Experts of a small language model: 1547M tokens, 5902 steps.
Below are experts of layer 4 (counted from 0) of a mixture-of-experts language model. Rows are named router (the router's row for the expert), gate (a neuron's input weights, with its number), up (a neuron's input weights, with its number) and show model dimensions 240-319. Each number is 128 + 24 x the weight over its row's rms, rounded and kept within 0 to 255.
After each expert's rows: "gets" lists some tokens that make up at least twice as much of what it gets as of all text. This comes from a sample of Wikipedia text that the model never trained on. Tokens count by the router's weight.

# expert 18
router [139 115 134 165 148 127  90 123 119 122 129 165 147 148  85 143 146 154 138 169 155 108 110 189 151 116 148 102 103 204 108 118 135 139 117 147 150  89 164 121  89 152 130 100 116 152 101 164 144 172 139 143 134 126 124 132 122  86 105 146 121 146 129 144 113 121 138  93 114  99 154 126 146 135  80 158 160 140 149 107]
gate1 [166 167  95 114 161 172  95 132 116  92 137  95 129 142 130 146 138 145 151  93 123 153 136 155 119 108  93 104 105  74  85 102 151 104 117  80 113 136 132 113 107 137 145 156 114 124 175 103 134  92 125 124 121 103 132 102  92 134 109 142 139 166 105 113 124 144  93 131 118 134  78 130 151 124 136 125 127 154 129 115]
up1 [111 137 138 127  66 136 176 151 116 156 114  65 109 158 148 132 128 134 213  76 101 121 105 107 109 169 102 140 147 129  94 133 151 131 137 155  99 130 113 144 156 139 133 140 135 166 109  96 108 177 169 111 104 147 132 169 133  93 160 110 119 104 105 128 129 101 143 132 101 143 131 122 118 141 143 159 156 181 140 153]
gets: "\n", "==", "===", " ==", " (", " ="

# expert 16
router [162 101 144 112 156 161 134 178 144 101 155 138 146  98 132 168 124 118 133 106 210 134 101 125 139 134 170 102 128  91 130 141  81 124 124 136 159 162 112 152 165 105 100 139 155 133 104 111 121  99 117 157 192 122 135  66 123 103 127 128 140 171 141 116 101 117 125 147 157 167 147 136 156 101 109 149 113  79 158 137]
gate0 [118 155 137 126 113  97 177 109 128  84 111 101 130 129 101 144 116 139 102 104 111 116 118 105 141 106 141 110 123 115 121  99 105  91 130 140 140 136 165 156 115 143 139 107 128 126  92 112 153 143 136 114 157 173 135  91 126 101 123 128 148 121 140 116 149 136 137 101  90 139 126 152 124 116 120  57 114 147 156 193]
up0 [102 177 139 151 115 169 100 126 158 133 110 160 146 142 131 177 109 130  95 130 113 141 112 155 147 161  89 171 112 138 161 118 161 155 141 111 138  92  99 131 108 133 101 167  90 134 134 163 159 122 107 101 127 136  92 135 138 147 129 143  85 123 120 119 120 125 119 144 114 126 169 137 154  88 121 153 146 112  91 106]
gets: ".", "9", "1", "8", "2", "0"

# expert 46
router [103 111 140 126 151 160 139 119 127 111 169 130 116  90 115 140 127 152  84 160 131  96 148 150 137 136 149  81 107 117  96 143 132 136 133 124 162 167 126 138 119 139 104 109 125 115 138 123  97 131 116 114 145 143 155 139  55 134 164 139 115  87 101 121 140  63 124 101 168 113 136 132 135 132 166 166 113  93 134 132]
gate0 [101 119 167 128 113 118 171 142 101  99  91  93 135 148 117 133 139 128 119 107 154 122 149 121 108 143 146 104 127  72 158  85 128 135 157 127  88 103 146 136  99 127 112 147  92 132 103 129 134 188  96 124 113 153 131 125 136 150 143 129 160 145  84 118 103 158 124 141 137 130 111 130 131 103 151  98 104  99 151 155]
up0 [136 203 147 151 149 144  92 139 154 130 132 148 111 128 109 173  92  96 138 113 121 131 121 100 155  83 113 165  99 127 133 131 156 110 151 120 139  89 123 146 118 152 124 140  91 130 140 142 155 121 105 123 129 145  94 118 129 124 131 127  75 109  97 108 137  97 165 170  91 118 144 136 141 131  90 165 175 140 123 111]
gets: " the", "0", "1", "9", "2", "8"

# expert 40
router [123 133 135  79 116 127 130 131 132 101 112 116 129 134 117 133 154 148  86  94 138 159 178 114 144 163 135 115 139 144 148 104  91 131 116 105 125 104 103 158  99 167 134 159 184  82 156 137 193 115 141 136 105 150 129 135 127 125 128 101 138 113 151 193 151 165 143 166 100 127 138 150 188 118 142 140 173 104 126 191]
gate0 [ 93 126 194 171 108 110 139 149 108 129 118 134 144 146 127 145 152 139  64 105 148 140 144 125 110 141 146 160 118 116 135 110 142 150 125 144 125 141 186 104 142 129 135 108 113 106 142 138 173 147 133 142 106 163 154 104 133 132 124  78 157 125 118 145 117 164 127 104 181 133 113 118 140  86 141 111 138 131 138 141]
up0 [137 155 112 121 132 124 121 118 188 110 163 133 159 118  73 161 136 165  70  97 125 157 102 127 175 112  84 121 113 108 154 151 116 152 148 110 124 103 101 125 126 127 100 100 128  89 130 119  88 108 120 121 121 151  79 142 171 123 164 148  79 151 178 117  84 156 140 161 124 128 127  91 126 118  92 131 145 111  73 137]
gets: " in", " a", " the", " as", " on", " first"

# expert 17
router [156 179 108 160 127 179 110 122 138 112  94 130  88 149 163  91 101 106 117 158 121  92 107 116 129 110 109 118 103 116 117 165 167 118 134 126 105 113 112 145 126 119 117 170 131 150 150 121 126 111 117 104 132 142 181 121 141 144 111 132 156 134 125  92 138 118  96 118 115 135 107 152 149 125 145  87 136 113 139 118]
gate0 [124 111 148 139  99 117 150 118 156 122 123 120 138 165 107 127 136 112 108 112 175 138 129 105 141 124 151 150 143 122 154  74  92 156 128 156  90 135 165  98 160 153 124 172  93 106 130 160 205  94 142 143  90 116 143  88 140 148 101 136 145 106 106 116 102 121 130  75 133 147 110 154 175 110 106 125 124 153  93 156]
up0 [162 128 135 110 127 139 122 134 180  96 146 146 130 117 116 132  87 104 115 135  95 166 127 132 123 102  97 112 116  95 135 113 141 129 131 107 149 125 120 156 130 147 133 156 141  80 145  82 121 115 137 106 130 138  82 123 133 134 132 136 109 162 118 130 114 143 113 153 100 142 169 150 155 105 111  88 145 121 108 119]
gets: "s", "y", "is", "ka", "chi", "z"

# expert 41
router [ 92 138 164 162 142 115 155 138 112 124  80 118  87 105  98 111 137 144 123 111 136 119 153 135 118 176 159  87 163 101 120 145  86 161 108  98  91 112  97 127 105 157 163 132 133 158 106 107  93  94 118 144 120 102 124 128 144 148 112 116 122 110 138 114 120 139 130 134 147 125 148 114 132 162 106  93 176 122  99 105]
gate0 [116 133 158 141  84 104 125 177 116 122  95 119 146 138  67 163 102 162 157  97 158 139 111 154 135 123 146 107 106  89 124 131 147 128 104 164 135 119 193 130 155 110 131 140  85 126 118 160 186 155 119 122 129 140 128 102  85 117  96 119 153 142 124 149  82 115 119 135 134 136 166 154 192 111 136 110 119 143 100 161]
up0 [100 172 112 140 156 143 119  98 174 138 155  90 134 132 135 167 130 107  90 115  70 139 160 116 118 141 113 149 107 162 139 101 107 117 140 125 108 130  77 174 130 116 106  94 121 117 124 125  95 106 116 114 108 130 121 145 144 109 121 166 101 153 123  91 135 135 129 150 104 111 114 109 100 148 102 117 135 118 113 120]
gets: "s", "al", "y", "t", "ly", "el"